config = dict(
    n_layer=13,
    balance_bias=False,
    vocab_size=8192,
    norm_eps=1e-05,
    rope_fraction=0.5,
    init_std_qkv=0.0229,
    init_std_up=0.0229,
    weight_decay=0.088,
    decay_fraction=0.885,
)
Below are experts of layer 9 (counted from 0) of a mixture-of-experts language model. Rows are named router (the router's row for the expert), up (a neuron's input weights, with its number) and show model dimensions 160-239. Each number is 500 + 25 x the weight over its row's rms, rounded and kept within 0 to 999. Numbers have three digits each.
After each expert's rows: a language model's description of what the expert responds to; "mostly gets" lists some tokens that are sent to it at least half of the time. This comes from a sample of Wikipedia text that the model never trained on.

# expert 3
router:490496483499508493497513490519513513472489506526493460488528522496492483459476470490513534514553509469509513499516526498518507492498514485496515492531491516556517540508506489486507482516510528466506512521463508511450498527537490446525545471
up19:483545440508503463495477464494546492490538529498527459548484524495476492499489508474494505541515503517530479495512534529483479524530512514469498518483484501522467475487492497482483504496524524472513463516500519482482461517454524516482516493
up20:514509508523486502498504494513539479483499488548520496472469519510462503518519485497495519506509515508499503472488483508479549487479500434456484499463497437565513500523522489496489523542459514481473541510503498483467532527498507488526504481
up21:496509494460521511513517487523508504481486499517436487458528520461487532485493494562487526491484503523559503498525470461522477509521458483499515511501500479473528494483504489489508501500463524514445484509480505512485538464525495488510534463
up22:506493474507499503473522472509546500484512519481495443513491471537493503493536452521546478495540490476519465476520515483539505507494486516489437473467536535531455491496558490508473562493510449514506566533474503497466517505503491476515487479
up23:514504494475518496504517474456513464521471515516509490505498453496494516486526497521522477486494470512492530516474470477472548456502499485517517501491508475480521507555499507403530536505483480495468551511538536509500440484512485487496484479
up24:493439461502468524506515500517489479504511522486501450468508520461522497533488474482487506479496542531537467521519502479503513465508534537495481472498493503509488515512522514504479493516483511516522517540458501490520508506532525508532550492
up25:516527475467536459460521498492526515504489508540541529476526521496510496518467467489508469479546529453459505447481560519505473517495521485537472505494462535511540509497492519467496489517485517495464493544492529529505518564509463506494479518
up26:506477500504472494512528538485505534539471475503520475506561516492473541480523461486543558511469526520490531489505475488500495531509512498516501496525543507510485491505491501491478525535510432508523540498471512465550468489469490468521515455
Description: Numbers and foreign names
mostly gets: " Ar", " San", " Romania", "ă", " Austria", " ITA"

# expert 10
router:538493506470448481501493492512509499518447484490485490475490479537487497502550496478522508475510478504458482509479498480441502485517511558520481456494502508480522528475518533471515479484529529503486483506462514489491488492499466514523471491
up0:492484507526481475463485524518473462466504502480538523518517515535506508571522448462529474498538486521484520488479503497470483501514518497476491496495534472519523461505530490463501496507541461508492525487532492469499502520514508503448483510
up1:511511504513531524493482470507506536470453536517451518527481507512501502463515491491476522470500457506469476488473494474500498490544500488484513490475522485477502516499512506501533465471514430505539533498487495509513509509534497557526515476
up2:526537464529488522483512492461519533499482486492471532477481520485487503491490485505516492532516524462496510494413502523507477504478479474551475472470476499509476498494512484507522521550497524515551510523465491484504510473495499498520442458
up3:501523511502502509456498500468521515497496505502504529514503480497514494537475490537500528480479510456455527503494480483520507486516469541499544526474443482453484488509484548539446494504511478475509518489512494539475505528473507495458527545
up4:490492513507507470485482473525489573515522538479464479486524498527550479510481503509537509476496459491485506512445499513529468486474545494512439488514478497446493510512517511490455496490492524489486508493517487447498525503474513470484483493
up5:527561482517472524531506511480502462557487502488525488490505533498518483461506504475472482500534486473537497501516484497454510530523502509457560460516466475510500485501521494536455509475488466500545477521523503482558466503538468526537494509
up6:549514504490481497470537517473517459470463509512513470503510513450500496473516479410512532527502507516504503453472512540493481462510510521472517532531470476433505532505516484510469482474527524503519519518528482521527518527477476502519485490
up7:487519516540555457470528519577541517512504494481466495457482537499443507495519493555481526521495476510481484522497500492559528508507505493552474503471497526473514465488497497514526545484506480493499504516456493493530506490496493494516494532
Description: Clause and list separators
mostly gets: "),", "\",", ");", "\"", ",", ")"

# expert 15
router:512514520459512517475489457513493497530479496530455506476520480479472489493540473519445514528554487535484485509518534469456495521503480568475466477506501488448508523505513510497492495518531487447479479544483522542498491536521482516492521522
up19:493471520517520504496441493503523503463517505482500519494474514436493529473530492494497507505502532502550513477512493493527466503511466497450522488528513489504434545512490478471553512500532489479492492583498585463498535515550511506513527508
up20:493526514486496497512487508507524485497506519520487500505499491530473507492548534491477497427528512499507486490496505424463475522497468559541476498524487455530485522486538488508485546526491481486504520491526554513511498538521511519503496517
up21:464514513500529518497471460522497512517475482488493490520460476482476567448515478529464459522526497540495500513501481470547509519542508558538461451480485501482449497519509478484507537537535550519468488481490516497508520579488491475492448499
up22:530515470503520490516544519492527528500500527467469491491494510515441509515520452504490519496492514529477499517521503442462503503509505520477524464500526475506493500494486473478494487508467487468466502507508526551486552537472474496502503489
up23:514486480513552497505450499475499486469463478528481499534497503511506498506507490541463505513491507476506505501456507493509501512507486477465483491515487515474513526532496489546505488485529446479482484539493492481475522510511529507536511501
up24:523516518488492530508500441489458472489486481515480496486504487492508539512525519504506526449533456538500492524488483494463509507493499507532508469515493497513527501498514473496508525488516519492494475540525521520508524523530486508498533523
up25:463477519528475518500498467495462534521515490507540512498502494513490491532493464461492524504520487522488517494527468553529484501475514472491520474510503488463482516499492487544537490483471525489536485532502487513492518498572498473515506512
up26:445501537519465512499546532509495529479501470507519510482557510521508525482533509490550494482516488576488508498505526532483511468478465514514514503468464477481509531529529506525476561519530489531498489505481498540492518474499529443460487525
Description: Prepositions and table pipes
mostly gets: " in", " In", "In", " during", " On", " on"

# expert 5
router:474475519473557501437517454460512483447476568569519467457510497543499463525483497498448431488522499529473495516475542467483483471458457507485508466507444499443533518452493496523485455494549487480494500499537523443532458502515489510505483499
up0:480464510495526478505556527480497509505474506527504476501506450534460499515512537484469542467515479486463525526507494524465526524463510565492479471493516498487497511461498489508539520475485500477510538512488508496495519494563464476503449519
up1:518489453508494491497527492475476476471518456453509520505525518469487503493475474521520552492536502558548502502535522466478474491491478504487470518496499520497484478528476509511527476505514497446486493499500484532525489527508472515508496483
up2:492486484531466478487531485516524562503451461516509489473534505525498488505481476526470502485558508501519474471525517514519490487503503519483485515455457505500498491480504490495476491569494480546535471460513501460527510554483506479446549552
up3:492477496447522504495466528434552498513506512496525494523539510501504521497512484532499468519501465511474535543506505471534467509476496492508501483500500529478505488513468527526487478499486477535509490469510487508484531483504505473517513531
up4:522550456477484517511513498497514462508497534493527467512549529481462473491501491542527548484519515516491496482493462528497498487530477468510516499532494475487456538512472482529555481508538471479490511475460491514492507532519470515509513481
up5:460504485470508454452503486467469508529544551506495487469505492498501456511480509480443470514510495505477467502472481482484501534482475451541509516519526509483501515484478470507528509466499498483502453528459509485443502559501499504495470538
up6:494479482508475480489533471474538476515486472484514495514499491499508551495485486479527480496523501519494544499488496516524502483467469446526479509540510505522551496498448497494521480478489511516475466509518504479480511505497481499497563481
up7:481489504504504479485501490512497516475486468505483513500519533493494493510481452494439483480484505490513474520523533491495466476493528477516471451564472488488470501476525502510480525499476481423484497514526539499505513555549473499488456491
Description: Mid-word syllable pieces
mostly gets: " la", " me", "La", "fil", "grad", "De"

# expert 13
router:519510571499537472487519495516530538488457524522486480496504471495442477488504505494483450489499498466518456502495517513497496467514498521480486439492492526474542530508539537513486460510442545519534459506498514495502519541498476517463462509
up0:528516496527518522456508532481492481517485509509501499493488481515521489472470504505489473527483519465491546460488534500515504525457509472491507479479480534488467489517500476516463505511504509432520460479522513488468494508498525520476532468
up1:488462440489504470518524493508485507524470472488476497471491533531472502493448524501456510497473506517488492489509521495536505471490498534524495490525489481526465533492499476523518487502481479465513502483477500518525511469513503494470486512
up2:513504480496443454508474493527488526543511497504496521549506515522529551505516512462525515474486501519487531465490478475530500491462490454546511506527523509502460539533479468475534516511481487514485506506518537457470504492480503481478526485
up3:517468477459505464539518506484489509496478502455456469500513530482489511504499477471552526426495524511498487523520495507469498471484463456526490481497448553493480489456480504463505514503446512516478519484535490469466506539497485515494491499
up4:525491477493497537504507499487489505508519488555505483494517517550501513541506560504544536485495482519528549484524491523504514490451469463528506486474545503494453465509444518519482534487499478545499523489476493493493482527510507480484478507
up5:486528537494483535491483520472523489508450466488545465504483478460494481486513441472497474486506491493508531491521479470443508514514550503507542498504513494510549475489487518533518487492495519495514546526484520507501547527505506483493481525
up6:542548503499501527489494454529538449481521540557501510507505485491498500461518503476497499472473472519463496482509492512526510453544544536510480535497485503514478514485530483522475470532520481501524509509500454528521497474476535503521486497
up7:488495517517494510495495510515474444505498445497470452544473528446512496478492526515468488521484466476495506504512475528487485488500510516475480528472486500505509480503481502489513525471494447478503496497475482526507544473501490475528483481
Description: Verbs and clause links
mostly gets: " was", " has", " have", " been", " is", " had"

# expert 0
router:577478504486473506521483468499510493512497498566485508509500483496492513489497478463489461492543494499490525472484503510479471477497465536483491500488488508477552515494557521532527517506536489461514515532526518460481489499521473469531490523
up0:523493482504494509453480501514482495482487458523488491508492537494489548516479536505498478476505493507460538483519479533511466480468507467477477521518498516533472500507505471482512483491469473528500485562484509517512525507524435500506527498
up1:497496509510480474514528464444480496504513469498517478454531535487464516484502446511480486503502504476514482503508452487496462510496476500527501507484484506456479506467509501512480498476467479437487477480444547493467481476446538496474475465
up2:547492496495507516565472494461470472504497481497531509484499497511481493512533510510486492477465492493478498560513504484507493492452462479525507486489496491530504527485503487510521422490486492511429502469484517474477521485511493490534480507
up3:517483490482456508466499504516492527494488473517519491507507500490510469483474475526495475455505488471564487485500542572482487509506459542503511514506507494487506557486559479484456543481483479530520487513499471527491527500511482537500510516
up4:478540524520470502475506479512494511500504498492467438489506514510511508520474504513515482542519478476541494539482537489506492519479422525482449484520465493461486509501493504521527533494525512460469500514541512516483482478546522481442486483
up5:533524475498519498497482504536538528512474497474516500509489491460480531465538548507458462527504537556493492533502536493472478481496499525508512481476516519458513502503507458501525500483511531515506504476486465505565518516467502523500506498
up6:550504486519499518506440478506494478460475502498478509491492463504488475514512501515425468538535469540434548546502467476439483486532533563506511494484477501512525471448509502526530484518508517504545486503480464525505501527518510521556478513
up7:507442538495519478441496437480524478503531506520517511457515536499538483516500489484485505493493508502524488467533508519507484483519540475496502490477484505451445567519458503471539512488489570486521492459501525466472495470511473520515468484
Description: Sentence-ending periods
mostly gets: ").", "\".", ".", ".\"", " States", "?"

# expert 14
router:563492523454500461550464468494501523508501507511504505477466455479479517464553467500505447491564515520468517501494527512444517491510447530515443491518483508440525524481520513510502495517544476470517500489451469476514522503473522549495474485
up0:533502532495522488510451486471504461470480528538537485490486465523534472515501521457470459499476516500459505500472537490470501502496510546508517495487514506523495496505520480450511459451503481509495486469493490510478463487533475494533458482
up1:533484574509490503461522484509559527516486495455494483480494438526538511472528507544491462484487498457550497481511494494486475480494489486527523486512514496510530504458528494482521535506519516537462489512503524523463528501503480516491525545
up2:477496489479497460512500520512508480496488467534459524493521521476531463514530496495542479490513451549530510492507502489463500480487518486498497514486515478496490484501533492477492544549476503503519497480476492481521504506528423484528490488
up3:481478477497492511464478493522502497540506484506466475508527496501459486540520521501479494490547510574503456500503520504515518491476542511528525486492537498481481506487490534490557497497478488551443523496413470496517525522486489468458508502
up4:554486485520521468528524493470492488501514499494469513442571469504482532494507518498552496506485509549495494441516483522495519504534482507533514496496506541538508530480501490463452521579509478511527466505462468510523505462452518488488516501
up5:489466499456478488499558464512462551488542528492516522494513492529498557506513485502563470467471509520509506515484516476475531493532496529522529511525509466476528490528499516502498527501484458473516535545494534509465503532538524499500473497
up6:532508515524468487505502467463533481498473480518483476510522457527535516539495491467460516467551492515484479480497521528496459500521508519538534472526551469488461479519459509496503517535536499520482501537532547452494513494442519501463495507
up7:492493510494450511463530484519526513464526529499502510516484518537491502466494497514483529467530470542489511526544514495479492534485459499531489477529444497483501526499487491488459489485511453479528530466462552491539493513507536517536511532
Description: Hyphens and prefixes
mostly gets: " re", " con", " un", " dis", " pro", " under"

# expert 8
router:513488517448496493489523513471495520484522490503496451478517525484495518482514446499508464501528524483479470489487462469529497481484512553469470501493516502485494507471518503476508515533513487456514479507517490495517546483497486519504474531
up19:460419535526516492511532495477506516497515482504536479490475526460504481464480504519476479539492511480490509511505495492515492491477484520510446511480462509522476513481515485476486522515508512538534529501481490503497485489517497494530493503
up20:499486517525477515497558516513528518495490515474450482543491535484473503496506525503492448535454486459510488514509524481512499545517540581493487527487508520572531473456487511521479539494476496475470506519486511503528503486504520486498481476
up21:544473529518519495475497531476474516527514527471498485557518488503526489483533508454489521529517518487420474505499461471528483482492490524458521488528493492511473479454473485509500498497507488516504504504453508454520461496512494496485493487
up22:465471467496478546449500497465465482523504487506507519464532472493545489466481512489550481516456493491469468545490518488543521535466530536520461553461474518513487528484493488491490510498505514460525549497505506493518519518517499504470539489
up23:514469483436537508457528495510541531465488519469497479434524542487512506476462495520469503494530512508499501480471522485517539478510493504519506496532489501473485508495515454473529547489482523504516476504511485535546508504545543542507479517
up24:522552458520502497481520503498493494489500428495500517495517526500567490530471475496534497529464461509519500470502491512511503473505517494486473472508489475568520460507502505459469550539494516515488521497485538499528525515484496493459500486
up25:480537506470486506468481507529519473528485508501546506458517508460488531459462481511545502511501496513501511515520462515465483501487502499495484520540451501478521510494507504519466488533511493456545480524524498499496500472512538542481486477
up26:516499506525500509479533521551497483479496499516529497507499533481510517547501484513512479510464503437490475461475503480484500510520518483529523566525519524508473528460515480491478549533493486475520485519508472522468517472496513523487505467
Description: Name word pieces
mostly gets: " John", "ina", " Robert", " George", " Peter", " William"

# expert 6
router:558468467515526463514497510513543498515477479504501538477509446470452530514497484522530474495524484467511516473494536538478507501527453553503491488509477494524564515532565450514436535508505501483523484472501473500478488514518499510472473485
up19:499479491493512513513509517514491533515488536508466481496518475506452484476505505532506496511496513483486504473505494509500466524505492531509454528482528523470455528498522480515505455497491504515503473480487525509542494431508510499500492518
up20:495526531508456503511528506524474494486492496524487502483518482504459538520521478541496525491512504499501505513474487526471459469474471523494500506529553504487471476451523459487487533500471449485509505534530435488550475541453464481530494534
up21:512496425491420466519475478471508477537493482505484502494579492471483515460471505527498499495489495502497488528506494460464472500485511490466536533551547503499494480485464490528484475499480522543515478488520511496467500533481499527461482523
up22:523472501496468500538522528533519516518494498510481510491481457489470518505502486507498492466489496537529480467517469473487503487516523532555519472506490441522475537519490530492527555472446486520521506485507467496494516497536530500485477506
up23:493472512547540510498474489495535501479496501480491545486511511432485495504469504492476526478494477520481544495483504481504496490476506470473500530502480475492500516498508507498529542517465505564503454546475494469472557458525515496496475481
up24:490458506516519471462520575499511519505504492485499482536511489497473497485455524511485490480527454540491507464517493477477497498492503532494516466485557473536454540501470507488494499459524526484531468516474496544496520503531499549505484546
up25:495511525526468504511527541461546490524474506514503508502503525535505424508465491511488581519518480502519506493483476522531504461443450524517538503532489539484506503505503535543494477533514503541504507510493443487496538538469487481519533517
up26:485489522554472507468513497535496481523539516487502484497511489467481513517517475474527491528546456501487505510522518520501488489490507517524502499536492490505518477504498528507474496481501479501516518505495483481529477512476469468467490507
Description: Name-initial capitals
mostly gets: " T", " J", " K", " O", " H", " Ha"

# expert 7
router:555500507482557450451485501521505487499459531518521502488490516487475472469476513457512441493515489488486529499488516529474538486556492533524533484485530521519496514528519460508523475502537478480533462536513475486494465496493534520520514484
up19:519537514539461483458490526487507491519456500454462466527519504470555510469508514497498515496495510492481515469550526526504455509501482479539470534548484481488518508454524497494520477523529512479458487503512473517467494513456495507532518438
up20:502511500535467534520487506551519471454495558513520484482490480476498513476521469546490526472537477521526515474497519470518483524507487511482511474490524542547512455465530535514520524497509487467545482503508467497499519478515539511501513473
up21:514479484436524532550517487520504514498505546503519517521512510458504512502527484524498472482498522467488524488501508494470500457514511534477492540491560481505468515455516445511544478515480503498482520548482449470491517526441494519489441469
up22:517551469510513429503481534502500451465455512462468481542510474522555489525526466478492480509467434497519487501534435520505500523520518494533513456544485499448473488473506512520485490491547484493530525518505524492498525447523518515478561494
up23:492516492531539468451498491473490501499456484447513505502502547479532498527446485476500507496523503502480469472501483503538508476497467532485527483472479535469531463494475506457567499466489451509495516508487502496525516509478455540488462563
up24:543499461505522559483484496511505504502515528483463493519474449466459540490521494484461461519512517471504503574485484481521490481476530499493513499536530498477520549513518496482519491491510481532533503507506504553490466512510494534505504494
up25:494500497512463438478524529480447535449488556474454498461485462508470500460463521479512495488509467499519517489504504511501528484478466499532522446525523472512525515483524502486510530496489494505484472505483528508488534510471515551473445514
up26:466525477474516516491474496531468505492464536489448481507508509494525489474536511471508511507475522490523533502495493507502510491495505462494495505524501502532500531496538512503487478492521494552506535487506491494514470504511491461513519506
Description: Word-final plural pieces
mostly gets: "ers", " p", " men", "res", "ts", " sp"

# expert 9
router:540512497457464462497500481455528479481527504507520489467518463469503526524475497517551530488473466474492508537523487501501499430521447522484498469484481459461521535500474549533513490477531513537489485481499484493517519583513482526492466515
up19:496464521486515536495493468487525451492517525506533508496492506476529475530528473481493537533470514448536491516477521539500532474479505491465485483496472501455474539537477529471499545537493483495538480481495495506511474495463508484489499544
up20:486518485464475477511502529468466477531523516481491517494503502522498525493499514508518476491481510528532473525491474486518525504530463476490524499527466506458486478498544507486490449475515485459491524499436502552517500512460486520496489474
up21:511470477452497459522532505555453486439478510490478485494519508537486432491497525492527504524468550459511529544485523486483488536489496489463501513522451510509469497506485517514522492535482498523527492462471480545488500496460518478548505502
up22:437497485527497498453473518518487543493467528531481487500540513560492526517519537511519461500508472491532490510531509466466543529504534483517556504557513502552480502481488507495470491509520492519502481469486504540500449511521490499454488524
up23:462495487487511531470502540506499479496511516501526539495511506527489546525488439483500534501527451436494496490500490482534494478517479533524513511524477501524534484511518509509486514445514492487483506520534520470511510484486492508458506461
up24:498485503529499460510499521509487517510475481507510506481508500459524487450465485488494512491535517480514488559477497517501477517528462494511499479536437509507488523517430493511509505499493524463524560481526522520490472479515470521522490518
up25:510466505493483484524475500486478505489538532481529501547477487486483480515527500518457497500519496447512457511453509499486491468498485509517506498487526491535525517506507538519510492480478519473494501525514502497477498463492526496507526456
up26:519469484483525483481468520540512478512518505508493534534464517482508494480509451538519489488496500540475522524491475506466536514475467494495489545494475470497468550491499516507479478486500515508505476482542479511536483545473503498526515528
Description: Measurement and quantity numbers
mostly gets: " sq", " km", " −", "^{", " £", " $"

# expert 12
router:518486521518504487481454495483526542486465503512504497489493505543494530455464501516460474509532553478555510528505503456516520475498477521507496504496516431504473506534502483528471503471466501510530479500515507487505499488506489489529500500
up19:475543487506505453474513522499513466495499517479533503448460510511525469514532487501498478506498538526525528502486526517526514492528527505478515478539512471519490512537489502489485498462504515542520493495492530503533485510541512474491490526
up20:482477484512517510521519510462516489456467550553458520471494512486505526443536509480489463455528527493526534504527481494509500543477481520516517470468500446502482489491520437582515518496503491484539493511544480498467485511497483467513531509
up21:448480516487515497499452452481504519508513499511524502488529508514463541502521476533499508495525508511514493505502509463498513525483518486502484480525490474505506528500506537501501484491492502449470500510536483505474505493512554538509535509
up22:516470518531547468487507508505558511505474480445479476486507520554485477506468474500478491508487524478478471532508550495485558485475511508464499496491518478455507516545519488476517552467517516499483492541509504501495490502553534514528531536
up23:533474506508506512507522514507509498532447496491523483461506500486508495516461478532496474539477542451497451517486488485516489513491507481476488528532471414524509466525474483512514516534460524516508487474483510485481467514503519508503507532
up24:562514472479490459505507504477500498466533491580458469520487513533487519493499513571464528495495469515488502500524519488483487494533484523522473481529504495509501536498464512520515533517490491474476478517493515519471466536517503504470482521
up25:512481512499529512513492494578522514514502512436489490490539539529479462539518481503449483477482491461506542544516488513537512494479518502526477534488503468469511471541515504491505515454527498463511486509537501483498480488517464533467461502
up26:452548491477492441461538496504526494470468492513484519498480520559538530495514508474517517523519521487557496492530472469489535515541434511444507486488527548464510523522503505501529500489474492525526544526477491530475484514513493503487532536
Description: Consonant pieces, line breaks
mostly gets: "bb", "gg", " Black", " Blue", " Kong", " White"

# expert 1
router:507496518467486485473484490496538523505519512521508499517522504492540488490504470531480487506499513512499489525518496508506456469544485478529507496495506509504505550528488471500548517503478492507511477513456513521502451522492490469479492479
up0:460478481514475530484460490482509528479520513500488511495519506461487501558513543526495515506497540502465522516540423466489454476506508498475502499517479511482484487477493538477503473453471499496473497454453519465496509506533523500489468521
up1:507501494442517550440527509530494523526481510504483491507496457434450538524510474484491524477484501465494541471490455470461475510498519505498512506538516512526507442473486492498537484495521523497478529511445477518456513466482570509503472503
up2:476544471482481498484445486500507494513500532524504489498541505445524498518501449453492472518513501506484479509525482524517499526539494498485527513487491485494530483511439460464528513553444492483496483529478485530523454523496484500489478523
up3:520485509501509479494513488587519486535497549508509524480493503512481497510514486532502496498521528466487518509552479492481506513468487525513465524495513514499475523507497456480502489523470499527491504508469490535500484511480546527486488526
up4:511509496464516499503496491490535462472497495537479492483505525520515526521493508506515487510508483515550489504463503552474507498522549536512520499518524449523520526506558486501513494513483519516496482511488502539509493524499500477517479521
up5:501498504511488496485459491560523527555538510519514523507473514470511520492480520491539506517477531517482488490487474448490490536535501499495486474512484472484501521533531528464492458461488466517516498557502530507476492518485466511499485508
up6:484491502495500514420512490525505498466530462562478536553521525542495476449533532546519496511484473494447482506502484511508488487537524551480475496499469495537467504517502532447538496477477504477504495532504492515482475499512537498504518446
up7:511504488530516483468484471510510555486478468487516478553486544464459495540523545483468502477529537518482489488512487440499507500512489500475488478534528454517485531481515499517530526506468509465426529442481510462501529518539494497544506517
Description: Infobox dates and separators
mostly gets: "″", " Animali", "′", " January", " UTC", " ago"

# expert 11
router:544445528494493486512488459490512502481507516528500520524495507536508500510530483522484518494510479545471500533536473491523498480498493472430519486540454470489509521522494499530535514487523453524497475519519475469526506518540492496433535501
up0:501496510489502494481469480532491520472510521500544478463534488457532477477504467507459498478486489494544507495562517478502466537452495497510508484513491503490527483488534481521427505532537493492507481485491534519531530519499448493469502505
up1:471455464482452506496481493504454435514496542494474486485514478458481470502495487534518528488509513498486503523493509508484468497517495533518502511511508539515519501488489505503514528513478500496456492479536493488476479511520472548510513489
up2:499500519464500485501527505492510563524537505502502483526533497497497484533493494466490498493505487494500507478494497481473501512504497528521486504481445529487515514500544504481488539560514514502518521508479493481500487507528486497505533498
up3:538513546504503481453477502513492535520503498444527465484489488493485487470507494516515517470479490493558500496504482482517513509450499494460504506514480504528518510476514520538482530504558497519527469507484496487489459533500508511473477499
up4:490517502514490531480496472479551512466493512534525500464451455487524516500487497532513542508498502494455490492510515478502562515509566481505506483513564522479543502543518500442500533477494480500486463488512472534480533486488479481489477481
up5:485544503539527496490538540511494431496489530499447503510509516497517504557472505515493458546500470466499483524545508510504484526492526443508510479483499509515484519491528511508507527485477485516525464504525527508492495516469494473519464499
up6:523525480485498529492488491503531498485475499543493544510509476492453531524529513502504509548483517517518532539470514477499546479477548510473510500493550494471516471489508536443509528509498532479530467509504498480562498546507527503490483449
up7:469500514491486463507497476475508525509515510514513519478479522556525467500551457505513523469514494560507505489478498491495504484488499504533512500498480533496509476469504502491507540552537470491483498526498507510517490486501482515450512527
Description: Section and field headings
mostly gets: "See", " Website", " Votes", "History", "Personal", " Species"

# expert 2
router:515471507460529486496485491495469545512450530536509501482506455506480475503496511514515485494498451499518501542498551523456491517428448478519500437535547509524521528502500500475507449508541472483493531505472487491506495490497500534521538553
up19:515506528520487474497477527547428510533508516522505503475492487504528502567509437508526477463509526484493510506504507494459520519469482527499483477545479521527524507466540463520485520507502528458512504497535467496494530460517534511531546546
up20:498521494529487507513463525476529479481502485520479564505490487496543479538508492512489487489505516496533493501530476453486495477502537512507509506496510490477466514507482498511514515505521439511499480514463497464465523518507474527510503481
up21:543507439462509498461487480480473505522430505481505516476518500496506513504498506471485526540515487487519499507502522563464492540483461480507519506541481523513526517504512484502520537499509482492500490518547534453503505543519517515491520521
up22:509518474549488504491482509479503538522509491518474521509518442502467498452534506448516514523500512522496508493509524496505514507536505523487515463522505489563537515521512497489486478479492473485522514547539506524508517488502528501508519531
up23:471460483475498501547498552521487512479505486495469481473518503508513460475521532496509487471553520483514479533520522531497519464506480498535526543522457483496539508519500489465470479504455491486512465529521526490555438500539512479496517536
up24:515480515503505516478464494510527533514503532525508532491475512527498552511483536488471467498487500510462473508525493505482520496545476464469541488507525512483532508497542457433501475528496506503493527481505489497519514500500514516488503480
up25:531532539532515486448486498495519473462498511519486532492510525491579514517536437506467501482480471534514516500541492506482506459483455510518474493500475486513554512502505490540514488501475547450521507491485478511490469487495508508499474500
up26:477493471527523492497477514525490522492502509488509533478481547497487444510496518503526519526509490499451519462494536507448489499467480461506509498482484465520528513473511525495501505488492467476536496479486456466498480458487509454537524503
Description: Determiners and possessives
mostly gets: " the", " his", " The", "The", " an", " her"

# expert 4
router:545531532483451475504510469499502473501475492514512481526498527497488510469525479566482486446499487498512524462490496473489493490533497540505539476543483534530481496526565539511499561509537461480541497515511513488455490511500503447458511482
up0:482500472552524474522497536497502540552477544539496475479506513537487465456475482474527494485498491495486550458503476524524517527492489505514458467511453516482505503501490498477482512474478512522545508481506508473503494540513495523490504533
up1:515484554485487507458516509519486503502500497470473527521482477489458535561513522498471505466510536466532452519479484487503464526490509509516518479517498523511511539492501511512518471516536527528474520511506502513506521445487529468526520493
up2:486511494452490499495504531477492499470496546557535511466520541484510503460528546560522474496528513487488486488532479489501502510500513527504518496519491485475532491500492522540526484508445466504510471538543488509528457500499454547523478490
up3:554503487543441474513494526534492482477492535521518502521496523508465541441469512518516542505525461478491523503529507501559509507484473488483518497465519494469542511552525481525512539503467498503510483480527515533485511528504488533473517474
up4:438512535458513500469550525523507488489487515497463543515512450528501499474497490509513488482487491497500488540511464539512489504504501450515537522487534512498485498554555505508490518525493488477482535509499462472494541514485475524517498491
up5:534529526487543493513481459490525494502508500534532505544535515507479505501519492517476498492503532518505530489506550466470522478532504476510514513529479495479508527528491488479496471522487501509527487483483511506515489518526501531549504543
up6:522499503481489510509467540435540518504462513499525521504467527486534488541497506528474495501469453466521486508555490513495547486511501486523513486535455472591485490526495522479493494513522453491487500457481519466497482479490496523542518526
up7:502465494478474489480482494493543469499484494502488463465500507431507507478478505552485453533559483491485488542497515483458505509497566483544460486460503470522481528495468498504506519541527434478523503502466515521515509527501481479489485560
Description: Common noun endings
mostly gets: " film", " University", " House", " government", " School", " director"